Weights of a small mixture-of-experts language model, trained from scratch on English Wikipedia.
Experts: 16 experts in each of 6 layers, 288 SwiGLU neurons an expert, 2 picks a token.
Training: a variant of SOAP for the experts, 4436 steps.
Below are experts of layer 6 (counted from 0) of a mixture-of-experts language model. Rows are named gate (a neuron's input weights, with its number), up (a neuron's input weights, with its number), down (a neuron's output weights, with its number) and show model dimensions 256-383. Each number is 128 + 24 x the weight over its row's rms, rounded and kept within 0 to 255. Numbers have three digits each.
Before each expert's rows: "comes before" lists some tokens at least twice as common just after its tokens as in all text; "mostly gets" lists some tokens that are sent to it at least half of the time. This comes from a sample of Wikipedia text that the model never trained on. Tokens count by the router's weight.

# expert 8
comes before: "- ", " ", "The ", "In ", "==", "He "
mostly gets: "\n\n", "\n", "== ", "| ", "). ", "=== "
gate11:142095131138144116150167129125111131078093137120095127119111145123098115117121081131137170111090108155161129132159150092137153152129184116133112111142131163124142111107157128117170080156114171145137098126171155118088128103092158152113102146098127123132109111117103116155119091121116112139148083127100132124176140099112115111076145124104170104131130134122137130132080128127139106096156
up11:153174123164149154100149135171142151168120145158178105101133148151152147126121174142123157146143170123082170130116136147099123074084129139110144143153078117164110099128104103155132160128174128105122137140141133185154145155140142142168160124119159138129118158114104163108175110131166107168122144137102139150122177135109093139141095148150142139115142124121151146104160140136122135140123
down11:148120134113163135114145096136133127147179137076185104141123135149151123067088117175166143135183114169158139178111107130150109151160146151141143111150134135150138142128130117084152127150129113180163120120115099129144163109110134078125135107146108125137157105092163133101154137083107139115113136089155170114077148128112135141168076094157136112131133148133153119146136091159141104168107
gate12:074130157159087182122134159090161161158124125140150113105170114110106139120101120123151120167162101178124163180085097135133094145111122142142133118137149129093088094124159129111141149094133083130131110100140123109104123126131122102124124151115121101122102146108151127154136188091087098143146146144150152105070118155113089118140128130188132128099146160158171135066102140105118144098110
up12:168143169104146065146124110137137142110111152104098155149096104153156106152156137141143125098134155087118139114167155092108123141136149132157099140136130136118144170128127093117130140136135155128112133138129127143149137107101159120143131123127130157141156115139075102138154081177160136097132138126133138118169125141168163100153107139109138174150122083091172121203147098174141118164148
down12:094122150126113152148108075167121152123108110099147137096123120163122135128131100132165135141161113105116157105157109161160110105127128186113081116116101158131176148110129134116099126137128104129151113138151151085186140082125082127117173158070113158188136125181143128116167093094160126099085124136106096112147114156120135142093103104117108165176116129109118108107118139166140143143117
gate13:129129128116139141130100179102107141122099161108085191112120155144140121170129108130121168112162082092116108170093128095135162112119143089124145130138108121128125106136096106090110132145123095154091119120135143156153166130153148081156096098151106178109140113126134144153123150130123060142157074144091117127135101153145110162134073131152099140128123135107122147132109121120141127116113
up13:133121138140154138133096126114134114074117146149112123118154141099171123172126138153158169166087113182086151132096135103135168115113141145153153152133095121140128126120112092136125091119156130119094120089134138114143126133120118126135126134100119160131126104163131104126105113134147096102149134115139116168154131143149113180134142125137092120135162142153141138096095165149109138111120
down13:118122144107127164157118150127134150144165143106099147092133104135110130149104090135139148162125090110123121131177132140126101144117104134137126128168128137078129122122104135128099097085118120120155123076090134120124122134161110098089179140115106119151136142122173131129118141090127124130111106112114108123149119116100098103157122137136129072122125123130138112153072072104152126162121
gate14:138131142100086130148156152114115119075095131126110143151142136125136152097100110102173149146105158110114074138139156140103122103159070106097165135129171108141132127131140128154124111165140135132138146144160134136153102144107099091138168140132112117151106114093175070089118121124148106113116153101119121134157118165156161153130140134120138114150141061073108163112163113124157124143112
up14:109146134109148138114095102157158126158144115130134104124104134176139081153149073139071122128132093088111137145150094127124152111096133141113119101158158123117128139180129126146158153099093159126111110115125137082098129117115153130144052088152162092122135147133091144152131140104144130102136089153118131151111108137137141119091137161129082124091157147150128095134141107132120126154117
down14:129106148127157154116136084127151161121114151106104174109105177130119121124103149086119137104125115179101108124144119135132135150140098125143127135188088128128120161119160167163115146155113102076103089114121101129125149155167120171084155136114121158156133128084108155116189096151102111140156108119108144136095085141158119083134136111140115118107158155146140062112156137141156121103129
gate15:130144146096150091132174174128107078101162110169163122136102123136118072118136148150143107155119198081106104141173121131177133128147104143139146104167085127116131111100133146120127108127123134139099165094049107160099152143120126149132170118110118129143116128105135090103159136132119103126126137099160154135101147119163129123124127153152090131145129133122136173122142144110125137127134
up15:182142130143153115126110158136140161135128128113103169118138104105157148156111144139132099151114122101111096142145131126118151145119142132100074134090105115117148145113131165161130214135129134186084141135171141099109098148150180182166117139155136171127126148118129174121140139167104100133134127165095119137086170144148142112104107133078133154060156130163149132177092094139156163120096
down15:107145118091145108110153078130162119118123168142121145104130107108134127129146157114114167168099133148121158121132100103121139136163154146075140121118114108137088122120121129133102130096126084126143160146148133104112149119132121167130099127094084113104133098115157099150111172146121175123148169068128145161178144146128132172122156155095159114102159141117132140082114140115107203131153
gate16:162148084121152177167166108139147143102097084104130110166086141124128135110129107105160116150144107113146112129087161148145142155124123160147101095159144130152097127137146132094117157124127098129149148106127121134105164103144152102126147173077100111127130146156148126161095098107133111121120137163107101102131134071118136121153093124148091127157112149137133148132117133158161131182122
up16:080116106166093088074149181138150115135169148142127141126169129141137143129112160147134153114095187111111102140161140185120117117119126090117140191050113144132120166120137111155131118101124166102109145123140137115111106130105161157163129124145145153141125094124103126075148175149132146133126103118132171146121091152125110155103175133105163137123138125143078142125117145076145117122114
down16:155144117124144153126129079095116137142108172133140168153082158142116129103100134112141151159138108080146166100126148103143135123106141162144106089139160077115117136131152126100080111174140095111122097155103138141102104088136125128155107141101123109100209147124107105149114149094162121174147120106168147162108113146101128156144095145134126112068133132075106130156092113121140110135116
gate17:125143084111178137120126139160091114151137173165122136130126136153120122138150143144160107141166155134126081113142136138138116183152117160140134131128090139138155139110133157128162125119158127117138159154097119110174105120102151124137136114124138108086198149106156099159099090118135104097095083099136175114160145170117116149091136111089103132124139134121099144111175144108105128113136
up17:155133118124146121165124126105118142122127116109097154108137132120148145138100106149139145118130132118178111119157157107127098083118134107094150166114092131127125137157140112122092142101131113116134142135119161104121173110108150147136140129171117123184097154088100165088124139127123111161089153095152126126121128098142132141101102111105113100105121126133129135134128117113130151149096
down17:116169155173139140155069062119075125158154135149132118174115105081138158151161134156147183117132142099174108155121164112203140100152118148124095140114171108181149098110093112146144143112127179114109128141131093114169141147156151140185162122108147113090147100138149121123092085147129121140138136105166118157161144160114134129089144150100116178105130154114138135128124115139105119107103
gate18:107156062113119131149155112117153113126100168136112128164125124166124143118148131115148154131172143144134132127091147111178122124105110172187140140136157094168104139150109136115105133136084122109144092094124121128126147134147141127139138110102125129143161128123153088105136159143098076140177135100168113136127108143109108159109118139117162100119163122113126144143137163152141146151152
up18:161129146150151082146124172103130111139115139083130125095130167133123104106155123133099099092144090138120126137122172150160117133162121118076131129107146112093109119139115121140117154089163116115104132146137154146180110119137074143141166164153138125163138114112102112126156114089139129160096105150160151123190127127120177130129148138156112118121128127148086132113146104127154120146140
down18:146119128110124096145124217135077106154117107094132116099151159160136110166123157166101129180127140125158075151143150128076126155168136177072143133116137164133148138134145124107118112143098127088105154181166177149122112119090096126101148138108107125102102162165150163114121155161174123125135100138129118127147157154134141143129115112126132134072141117146140109132151144132150112122119
gate19:110106137124133120115164181137116124158125131129125110132147126111128082156151156132131165110160118114141150089130122123119143165144145132080142152124129079155109112153126105146185158191143135103084133164093136137149141144160147142150143156105173138087123145078127083160109103103116127123150109128150124140110110117113150112100158162152168103116131150123170129144157100174116153110123
up19:138147146167116150136106114141118161150144112108124179135133123095159138119139114108149138149115117153145122163104150127134138126106163080167179154113150131119126107147130141114178127176129123112122123128105147113087119152122149133158127127115121106115136109152127105137087143164150128126144144128134134142110100092098110155152107110153115121133139113132147116149112107082137134083094
down19:147161109121109084165143115079112133124127155110161121149112123109131099134178166131093145123128115141116102169090136085100146175135176129145079164110108102139117112146089105109112161123193129130087140108164118100125121157145093179127157101083146148153089116132163090142114166115125150136149093119102101117108133065126146104126094094118146073162118159178118136148145111114129135122097
gate20:117146119101102150103107099138139109113143122177143099120059166122168092097121105127123155114204094099108100131111082165127121104143088154107121155126129114138092118081124157126161144124108115126131139141122122150128144114155174126140130091111121116102116148136135128188154134135119144135097130163123165119155118141113117080144153137133136106078179124127142152122120090107130124139172
up20:079108085127114149121111144111123139128134111118105085151120094161098129130135132122120120135142159086130119141111113113110109141078144101088152146122144126177156137170115093110128126153173106110119115171115129108095162092093119103130124166075106127104123146129100169157109136184115135109092112120121122145116152115157112135129131125159165112140150113135141144170143114133148128150119
down20:130124123128163166114111054102126143122155129104085147134132126067100141129096142101133134164087151149102126109126146111099139168087156113157141106162142113201116130144136129102120154104105139107110134102112080146134124158124119120126128180088104131090137110152125101096117130112130141123112098162119134157119139093128174118151128191124133128127124153115112149125128162082080110072091
gate21:149128115151112102081089136131129125059130135110094106082107169112185152142129150148141094107147125139188102131125118121159115102128152125114151135113107135112124089152131126154090144152140112125129118107114150125119153132143099124100161111111141149160121147102077123123128110061132125132139147138118125157147152107148105100125094146157167135122190069125110108147132141126125153128105
up21:097178134120081145106066127151103165119108131140112092090139102111150158084112135142143127122140145100178102159128142118163105084148129145095122128122161113151125097160091177145096117127175099081157106113163138129131140149162142130120097151118135142131109157121143059117122133097141112115140151147155124136143124124146120110129126136156154137124119063140120112139118142145121143152142
down21:188118151119129135106129165152094074123174116102133152095088076182142124143111137118140149117125131136127069125117125147126102085124096122099114136132143159151162137093104159082148068097125131130138150105105144115135137121186136131128140092160114128135148152131109146127129136121086113157152167086091131102122154125138132116125176158132147124131126128141153109106119118145127105143118

# expert 7
comes before: "| ", "|", "(", "was ", "=", "/ "
mostly gets: "Best ", "Cup ", "Party ", "Votes ", "Total ", "L "
gate0:090109169149146114121157150108158149123133152184144091143124155154102111112114115162102121130082135126155075097081094154170172168129148110131107139077099153137137125150113112154112149154143125100140102099133113115120131134127114115088091108120108175143108128130146108133097139167113134154150132145147146164104119146162135138115088115152096107112104147126155164122164113127130068147134
up0:124135091094124129105127144097153119154163133126134087154103141112110105108112098146100151114152131140138117088088071096148150132148113097159118138116111140096130170119128104152124084089126144107125123138156139123103172167141130179133124105107126127141177123161137140158147134135169113121142138129082166168114119149092120118094139142151178109092156102112159122123125147116103129117162
down0:173135117165123081100121140148187114123127127123144101123113100117107096108115115107121178106180127121178122078144137098156138116168146116143154143148104127090105130131166100121107110134131171122162146102118140128154177161101108156128137124118111160119131152094127119093124141113105128119200112111126090151120142137114133138154110129094108173132113139130124148144114126111138121081161
gate1:106138121156111124106096130137127101135115182136088123149178140134139156171156128153136171144152144140107124143137124132137165113113086150133149129114134134174132110123109112136165123153146165141156144135153138103094128142148122092103134130147083126099129140122112151115154128114135158079093142116150157142128116085109092157133157153126180110111094117144117158126170138101128126178131
up1:140155123125143139149095085097138074147090197107101094149128137115160153090118146136139133163123126122123156125151136143117123132131110148142122124144156131108084140112133104169126143117110175127130143111117123099105112137159095131128135115104092134117150120113146157117165138116122137130120159141122161154139171150135114191144171154121167127125083128075145138147154178124153184158186
down1:146147164112143125129120092130126173130107085080111138138110144150120153135137105178145124178141118117152128156110096138121156105122101130155116091090118140106139115147092100131147118118123102137124137144108143114150106113163127109081122123148139119096152134127135124143146126156116176128147142119114108125200133110121140180116148112085125171144115132110125136098130159118156159107143
gate2:110163095127155107117169158130131109095115108160117120125155141150141103175134117151113081111143123112134127135098146168110129106091143146100124114097141110132131132105089131139170125127156116104143153131098137127108155136120107134103130145092094113147133141135133111121133129126125151110117135125128134147131131098194113075125119091125107136110150155121125120114117123101140103126124
up2:131112118141146109096121172112136117124113115130139132097068120126153118126102151111138139122129161115129136080132191121104147116118151121124139129127140159128091130154178157143128134136101149141135146133137141106101086124118126111113130137148118150174065116097144144146131160151128127135147107081130104084102131124143138138132118148115102125112077120143103125133132123143098138124114
down2:143102083138163087106115141090120128164144131140116121118111103121104144104173122111107148105106129107151109150142178157112135164136135128122125131134115092115106149157122117151162119140142104149093108154087143129148136183179150120094166143096119161167118154116122139139125120103119137150143151133114172168074109149106107112174164137168105123147122123140167135075116156141107149154078
gate3:112111077132129138135125129149119127145084107125126120150159101134099124124137080194134101084159122113118080143148127132141127137143142092141143125125104124111107081128136190126119122071151122141141125142113134114086129111151138152118119115118140140151107150143049110169105121132147137113116115165119116106170110107103104109089077089144125131169122114137132087137148110142121077133102
up3:132112178104147183087111118130156111153094134093073148139153170124151146145116155106115142086131146135138159120123143147118146093163116193131155146143116088147103092170091107134089115151124171127173112141102070142157134163103159114143152138115145143106122129112183124124112106120114132114163154156122105139162159107139146140134109121125123156132130137116152151102118151088158144139140
down3:129136088094118121148141111104172117096055158161156094125113123128109119143138147141083143125137093150133137131153134154117094124160144083120110122131118135130100098138144122105099119148137120161145136112091113114103108133095122118140115113146115152112136073169104159137106116144121178120126089118124136158154112107121113187138146110079141145165131149112152100134112138137185136116168
gate4:124149114137135170123122131148162134132106136117126134164075144150097119111126143123123123128134155125117129163162127122110150126137095123084104116137170138119163134186139193162101150121123167111133139135142086167153096116122137123154163148150116134149157099111144124113157132092156137134133115174091165159144112153189087177118191135126144147128079125143125126127172094092149103072149
up4:163110136110111125149108070108123115147151090153139131143145121143157100114128102092164128106088157115175120149179132176089095138121122130130127151064154094119134135133120071069139135110163115079110104112147133119126144149110136131081151137156143165118139125147116170142100098079135129129193093107173137109134123113108151130145126121146140126115100140179126094135097149129107138122112
down4:118129114138125136124113170120108088134133146100118116122145115120132123104125120137144135119119165144098135094130135095102107146189132177126098092094119103145123143145117136140150125105123114110095139121117109107122148136141122076133104106125134143085085097148138173147120147157150137133108163137114104117137116135101148112115119154110131132120122158084120136151101146125156139151145
gate5:108098152107101121141090124095111099140096091088133119134108104150138097149128131112110120163142137113096180133091146111160113147131147122105115178090142116114151086145135135096124118125118140100151128127140157122125165091130112148095086114125144131138125109109099117161108143111116139098141141102112144153122108169105151151151091146128140157119102174102142136137104146144096071133131
up5:112106156083182151144113128112123096161084136096125162100099129128136149144124114151145144159154110111124174155091150086162071141151180106123128185093170099062130096103124121133128087119129098112124126159147127119127135126156102129073097094129135140106100105129102105168140121143113110126133157067108143118135130139113119144102150139120139105121084132153147121124136112123099139122125
down5:118118162114130165135083068087112090139133117111182138097125137118111135124121103152094175123122115075072147160150102137118140122143136126168138107094140098113122085111112127131140156133122141121159169117117131100123126105103108142108132133117149125132093134068112198087137107161132140157130143102121159159088106183095114135106135162108150117091148160107168163119119134097105110146103
gate6:134115152107147145087123113133151117084131097140117099139183144146104155124098144115166097153104133154123140173071107152124164092127073114126123104113175146115118146107124174125095152128109106074130152142142142094144129138127111103116144127134117083110135130169099107091139141135127145124132102120140106162115127098154135137084123121153148187124115123138151132142114153160103098124107
up6:090146142129165124103138170161146122114143086108118128138147165186128129149166117090136093109090104110104152120092109125139154151106091081112130119144137175088117131089134096146143128137157126098136171123112197153062142102113118109149148112129121128148116130123125104098074166143126147110145082090090103122127087118093133127085097112132120125175116105143110116141122087117092139123096
down6:166115122139155119093184138088125077110118170136140134098119130181137135104092133145143175118154096140123126091130134170139097151120136097105137144128144150143133158097110098101190144137140121158149081117093157088100127083131119147169123095114121098162157102114123138131158175167111126124165118178128163129119192100114098103186142086130121123127127117121135158118130130136099133139126
gate7:162146151137083151128140126143115118110144121149144135140113136130110104119159138148136093126136143152123145088128100100161168117140097164140109142103158139132157148101144129143120092114134139124131150101096099098108139139101161134126116075125185156116129155145107155082157063083120113108117090132155139121099113139135158122161173142097160120109091175128097132123139105146154168131115
up7:133148147142139131175133091104107150115132100131111150135112127155165078152106129144114153103110112103051140137175103143123144158137111135131118107131163112155133141117115165134142148168155119138139143123142118130132146072138117120122092092159112144158168094158127119102140126097134116111129129107136131123114161137108131126134117121124111163149113136098109142114121161143101169162111
down7:134114131125144149099168092120165122121097156104147133125157132166113144126109119125166151104139094165119123132116106122105140159110116121090123107164140102179152105102095104132127173144120102130199126140132161117151123127121131121087155123091107127133140137119095149146118095123100100077106099139149135132154123138117126169154080124099100188150129115127106140069107167136107108119129
gate8:129139163099094149140119134135125126106179143102136121134137125117138129156187104072146089137133165112127125116078101125139157148160163096111128134137113159138102141092118101135115109161118138148146122090147133071120131143128125092126156111118124137154119126138130138142135130118115162132130099177082101110113130103112167137146099145136059129095098121114137123153108143118135127102124
up8:105128127135137127112147144110126156146121136131097104141131163087133133141136126115114117143138114141131094067132127115141154178159130152136157117173154172144112163120129135124125123138116127134141108138157164099120143119130114140138129101081180146115082130106139102100090138077103159128100134142117154138087128159082141123094117142099125155114118141162106120092132091169102100131112
down8:085110123167076129119085129171150097120106116123115100140136113176134113096137136099119148137148103150141136121118128131120134115107112090126126133155116127146092159103139127136127132109137141141087134119126128107082102153130150164179186093159143134134128120125081115148098119165139117206148123118142158093086137101167109120104142127126093105087165116098186123163156119099142107112121
gate9:093084093114152131156121113115136107089145112145172150131149142179102094135158128141180156085126138139124132098098147120109126169160110112150138127163088111135171113102115144134131124184146101101116114138141116112131138141109144138141131119166139101168071105131107126168085133137108146074142162086135110120111159120120116122122112145114126130105097167156148097107098124123164090123104
up9:171146146125126127102165132116115153148156144107123115108131100109165172098133117104100074152116112087142125145122111103151136098119157127130116143137142128123120158181123109139111117117124179119126149096101115135123118125153118142118157153108132129085164130142143136078144112109117143170110086139108136116133097146113145144157113109123087124107130121161139119106125115095106175134170
down9:130113133119126122128104164144127119115056087126173151152117151168156130143107093168105148113135147125129142157137129128126169123155146140136077137106166143153116097121089151171129109116105144146163095102133098122115161125121131115106144101132136124157131100176069085083141091148130146101121118137174129133142136100118163143114088124142134133155124161163146104105125120129122100132119
gate10:101158147103089141158140130131127159127098131132131133136133127138126139115114125085162158124111085160159099115082121126125115135142115188119120147136121108153139146121112101168171134086167141120119149079090116099124126084156157102126133129139096104171114098110119096092119112169092137160131112122114151156128132163155103134123112150132119102134189097134108137122101116140123144089105
up10:172146101156165129131143101133151141135146110132115110126155156138135080113140134127095135138130169105109148129159159092131147126136146121075124162090111108135132104130154162130127136125154099115161092071140154154108154135145107183107162148101132171154130153145131156123148109153165123131135144110098120145140128138099163163153134123126119154152113085121183128125109109154158108121101
down10:115131097141117130089137113125141097168125131125081103142113163100095104100097150153102100074146126147098122102065124114156138118134119112128120110148155184163164121150161159145175149142126085127126098078164128098158150143160135130137141136117131155155092125104172123126135141109163166144135116166118117093134162142117152127132139109163111139140110116128156138160109167138118101128104

# expert 15
comes before: "\n", "\n\n", ") ", ": ", ")", ", "
mostly gets: "|", ")", ";", ".", ").", "="
gate0:121112136125100103152114141140143157166112126132097152124139083110108182153111202184144144139190080132152133148121132099114091161132110112110135133075113122123133158089125144129149075137136141125124125110147116133147169117127171132124176121112146139121134146131120111150151085138113123118179127098122124118152120153108121112124119115121086129140151118095110141102129162131141111122121
up0:164151152140115137093143081124116125115116107116142126128152148158148112103104103086135030093074156156137082114154112094098107155120194081119105122137143123136125157157118131079114115157116113192143117149159140149150145100134119145104124111095092147143130138113161121120156132117060103107090111145121110107135087087148151090093143153152138097078144159112159145146153126118150113158145
down0:115130166123105135081189093074141165161180133127102140127139108100190126131135081105116129110170122113109104111117098096128115126136098120101131122123108131104157153139109091086090124102107123084112107132148149124142117113123132126155106141090124134088143156136125122106127104126119090149171134102122115129163120070177109082111133089140168091115131108138166152159127173128132069141099
gate1:139148127123107123131135157098129144145154118123155138129143081098120183127137168156130114161123141101166102161098114072135114118118117142114138088145113086119087154150087134084117112110131128170093151112140152133064165126158097131122126142073145102117165129104121143135116150164140111151158097145126142095113133122151128150129151165099093134115159135129144137183132124151107144145169
up1:133097121137119145123146100173101125114122129139116098141162178152132076155118096125145139092141095135095139130161122178151105145136164136162117124109145151153162126153163148170117101150138121082162113113147127129145122122094160130113148107160131128164104133163135108113169133110104134147119142161109088160147112119129156113127119077144125101131123126127123099082143145142137128121085
down1:112089104146145107136115133096169123137142149139125142128136105137127099178134135117139103127133152120115154155151096105108107133135092126098115107114084146130107154132122105157086116137119076158167151073127146137111113153126104111078142128133116061137167147136153163112111104144146128120122142142127087137124108124070129094129124147146109150145146136133114158095113142145151144131131
gate2:133100092151139130170155159157203128144135171155105146163130112132112143130117135091186140097145148132092123157132128138168137161118152160117142133110159136097128144115146136140139132124131174124119114131108088117128176152129152102158155122104157095169107127139104155107125105141113102124168108097136107150132140125124112116130147145166098091134125137121117127108105133121119110137102
up2:137118129138137123116111106116128113164143109163138124167120093121153164108116137149168110123136125157127121146120138097132160102120146099167125095132107137143131118181136104056120094122109128099110123101150161121114121135126104116122103145122091173100172123111137097118169122098116142105105175138130152133138084144139112191125124122098084131136148124095123117126140124107142159100140
down2:104104110132162117100129173131083099122173150146144129126176135147187127151148109077128146073127147108154160134107128103137093144152090132146137152137116132132169112166137120104125113129112137153145095142162124111142103184176138099146109159110143093126172167100107144109128126094156121145176100155132154132137122118156120145130098139098116145151132158121109152155131122132141130159169
gate3:102105112132083098129143118136148155113118104130122122096111078121102131146096135080116165113116126130151157132088140147146122137141123147137109107107126126140108147149146183129140105169103148123150139129102186142132119153131132172152156104135118140069158120131144119139168147145137077154126122115132116118104122165130160081082115154139086155125146183152116106130128116122143147135126
up3:138164087087142134109161088090116124120095110147170099095136097076114140143107128132150148135117113139134100129092100122151149117130097116074136141119087131113126156164145153124124099142116073133127130130100105152158100164118120139097144094109128101089146152140108111156123134129148121114145137102056113116164134167149107082121133144112085121129185082099093121121101138112159105132153
down3:152127105148133124138151000090151128137146163171113108148144132181136137110130116140151098140130125145127129140135147181149133107143109141098139154090154094120115130118136098111136161128113120172121140120111104129153199140161161131086147115159128136125116129178163097102112105129128150169134107171146118154101131120125146124133082099118110135090143095150146133125133142139128100109146
gate4:138138070102077127114098163096130131104093122108131099148130138169157141101117162167152134150113084134129126128143166129137184106158140121138147140102134107130130119089130107130140081181101148124147140127088128108153164139133150108110161133118157136130131120087144105135139100138112137133116121137137118139119125149123122119131143118133133114106112106050120145118129130148144094129125
up4:137079132121132146126119154153150158103127086086150165151144119163114116107113116123101113110182170131108128131130089120142117130114141135146116160138110117103127122111127131096132162130107113111167145170130104114134164133131144145098133159134104156141166109124121119133067112156102110169140129145097106131082154134114166138161152117131105136098141141113110102093096141137071124129094
down4:148115140162132102089138186147186143139175130097121045128131152156156105120127098082161130152133162152121118084186144125116154142136144114157100089074129117113161112168108146103097123140127077142159135162168176132143113141141153125169086162137183149136073094115118128113141140149145108141140135130126085127146128132137160142148172144130112120134160151122115165148151115137137083105151
gate5:123146097106124098139140093146126103108153137117088123119134137160101128115138134124114111126109118151117124120108128104131120183098137095104108177154115164097152153144184100123121107114127135138116142083143106160118141139138141134137161132079117106138100106122145151118166131143159159140091121093099125142121128158184088128166139100134098098136100154122152140155142107139124103096151
up5:125110121114117143095089156105130121173112091063137100117126115119112090154106148163146113171125140096109142108110169200133124130146129138135124139094110097097109127143137184163156140113125158116167133152116133104154128127151112205180162109162151121133094113116095087131153101099128103121131117125154101149109139152106140158110142120134121141098101125107116091082153130100124123147114
down5:140129136109141100129119097088183155097080146136126077132126143116088100132116131112121142104106130127125120108098075127146142146113140096141122096129116110109123138071085177139162145099174139083163126119089173167132127130161113152144138122185124141158115167112108148122151138122141144133145143161177154132135127194103143115133115158125123093136139148125096120071144170135160131134111
gate6:127132117094108138141100100175158141135171150137122123114124113120137155147127149156143094134113110164130054126113154182161123125136142119121081108131115129154140135125144096120107101141104115145106135113085146115105157128132117124155126155101116155129118112126145116135132130146065149121099089093130194147084132111166114099142127126179129138133138143082111128134143120115171129169109
up6:145192096126153133154148110165186114107133140100132124126107159148109162128140108147141117150107115136125153159080116082130116131105154082120143141139134171116119173145129126163118132153094119151106089093096144095116173108134161167182198123141120069111090167104127142072143144123087196114136141130146128123154125114137133143137144128152152135132142139083088102158100147098138157171139
down6:144100133095170084067142093094134139126120141107125130109124121154146113146130061101097155165124111154124151154124158148127165123180146121113161111152103155103125114148142141103148127078112100144120128089081116084201139167087127108095145093162159133133156151134131104111102141141120127132144133114108157126151119110111137089129120167143108133150099124163125113118100134112110170119131
gate7:112151140120107120168141190107129090151127149124128155160089095115110138159105182153110124111154118138116090118144161109130108113127137129115130132189076148170127147117182121104093167117128156172121148155115147185140168062097167160136147129142093151116161116144111154170157113105138093137112115155119109129128138151102132118140141130135159171098140131127119124168101185108098101140112
up7:102117087125151124063127105148118167088118111129153116121189142137164123096156106153163130125131143126139139138097115121104135097122134134111106102125147088144118096125097144182144099132132115048167128099090120088086123179098104132110105097102118121158126087105136122119101128121121146074099124099124152123138100127164161154141090147112109088151148159151122090104095131131164133121129
down7:126126082161138138143138131124125126135093125150106138129115127121122166086151143132138176159130108118116127149099152126140096141086045143172109154093145117124100129160160106133144119119151092116121126159135138121199128138135147119140123138142131151117100128126164141141140102145139136148117102133109135166073142139094119112161132120162107079143092116112167108228115071147137116109113
gate8:144097133156125073143112122086097153137158109112125124162137101120159158092161122182147106115180156121120175161131125077134093102091168161116104097122155110153118143126108130104083122176100138134109146128089096127124124114087162145093086125117130062127143159145132130146116070144158153147133140095124081128093127139132075135102149129157149146142131133108134124150148173136131132119129
up8:154133141083116129096127153130158130118107126131142121118119142183121127130093105111119164137073130154157114093161123176100130133133120074154135111144132161108125106096169133162195168087162140095117101143168162143130171116130120111136184126132119157163078100149128121095088171110124133108112162111131124110142175123091135100158145114086164114109132111144147109123120095111108130133162
down8:144125071137120168108106149162148150121122117125107130120165144156099134188107092128122108129137110118142145118125128124080153148114110112116125115104160129127118110129128104116155107116118145091147131138155126161142145142106145133087157125082132129131120124145116151155111149144117138159155105117129143127136128118143192121139149167128117126109116126094165146108145109115141122149168
gate9:117105103137140093138146150066135164160100155124148147145127133095146121090132167149161143143178125176098124171130144137139109144115111156104130159149101139157122155119137101096142133089128075087171175108094164130140155139165108115137146130174145148130128123112120144075087090117131128146098124130136126132118148117112094128134120110176106119155100161128158136106188110124109121126095
up9:117106125131135156094117122146134106128103169119144169125122149111115121131095136150110081127141107063119119111116099122117157122157138135184142130135145137159122134154100132127135122148097117174109120088116127112102079166089134123120123122110081098133120130167130117177167127153122155147151187152098158150146120104103098122102130143143083113139122101084108121098084128116114130141139
down9:119106177144173139112165117147149107171138133130139083149134105141152173105159138169118107109127094122156131160134144116143127148158147108136122139108134144148153108152151168123143107101155136141134163164160108135162112138155109180100141142126135112153117106074159105120154183131137143166130131117127153186114135133127174117126113119116133134164152151125099118146147127141120102168097
gate10:152095103107146133131131161121122080128084131157099119148112109134125153130091129142137167129154119107137149146105156155155126089118135111123132114167078148124110105139127141054157140119143132193120143115095140089135142159107132091166125145156136107122121103086124101128092188129092138145145120152148146112125127108147114134170140120136097094123072119119121134130149148124133154115128
up10:108103112118137123111171127109087121102137131152134135138133160139117139116147095119110122159120135112140097092129129099088152118138109153150079126164120116124178160124136147157080152134088117137139156084134097124168140112156121121108121121096141131138158111130146143129116109122129097135141090109102110064124148176143152138085136151167129151110122183141119121106147152122144130117128
down10:098157103141115154137136098181127112144148138110141171164091179111115133131145170137107098104114129107128141121092134111094081133118117135159106158120119128139136108127163135171134108117147110119150152127115148169140114128202135137134149122110140141146131115137111109113110111140146081118115131117115108114141107121116179104137098073092097164079125120165135100126142151144134130176102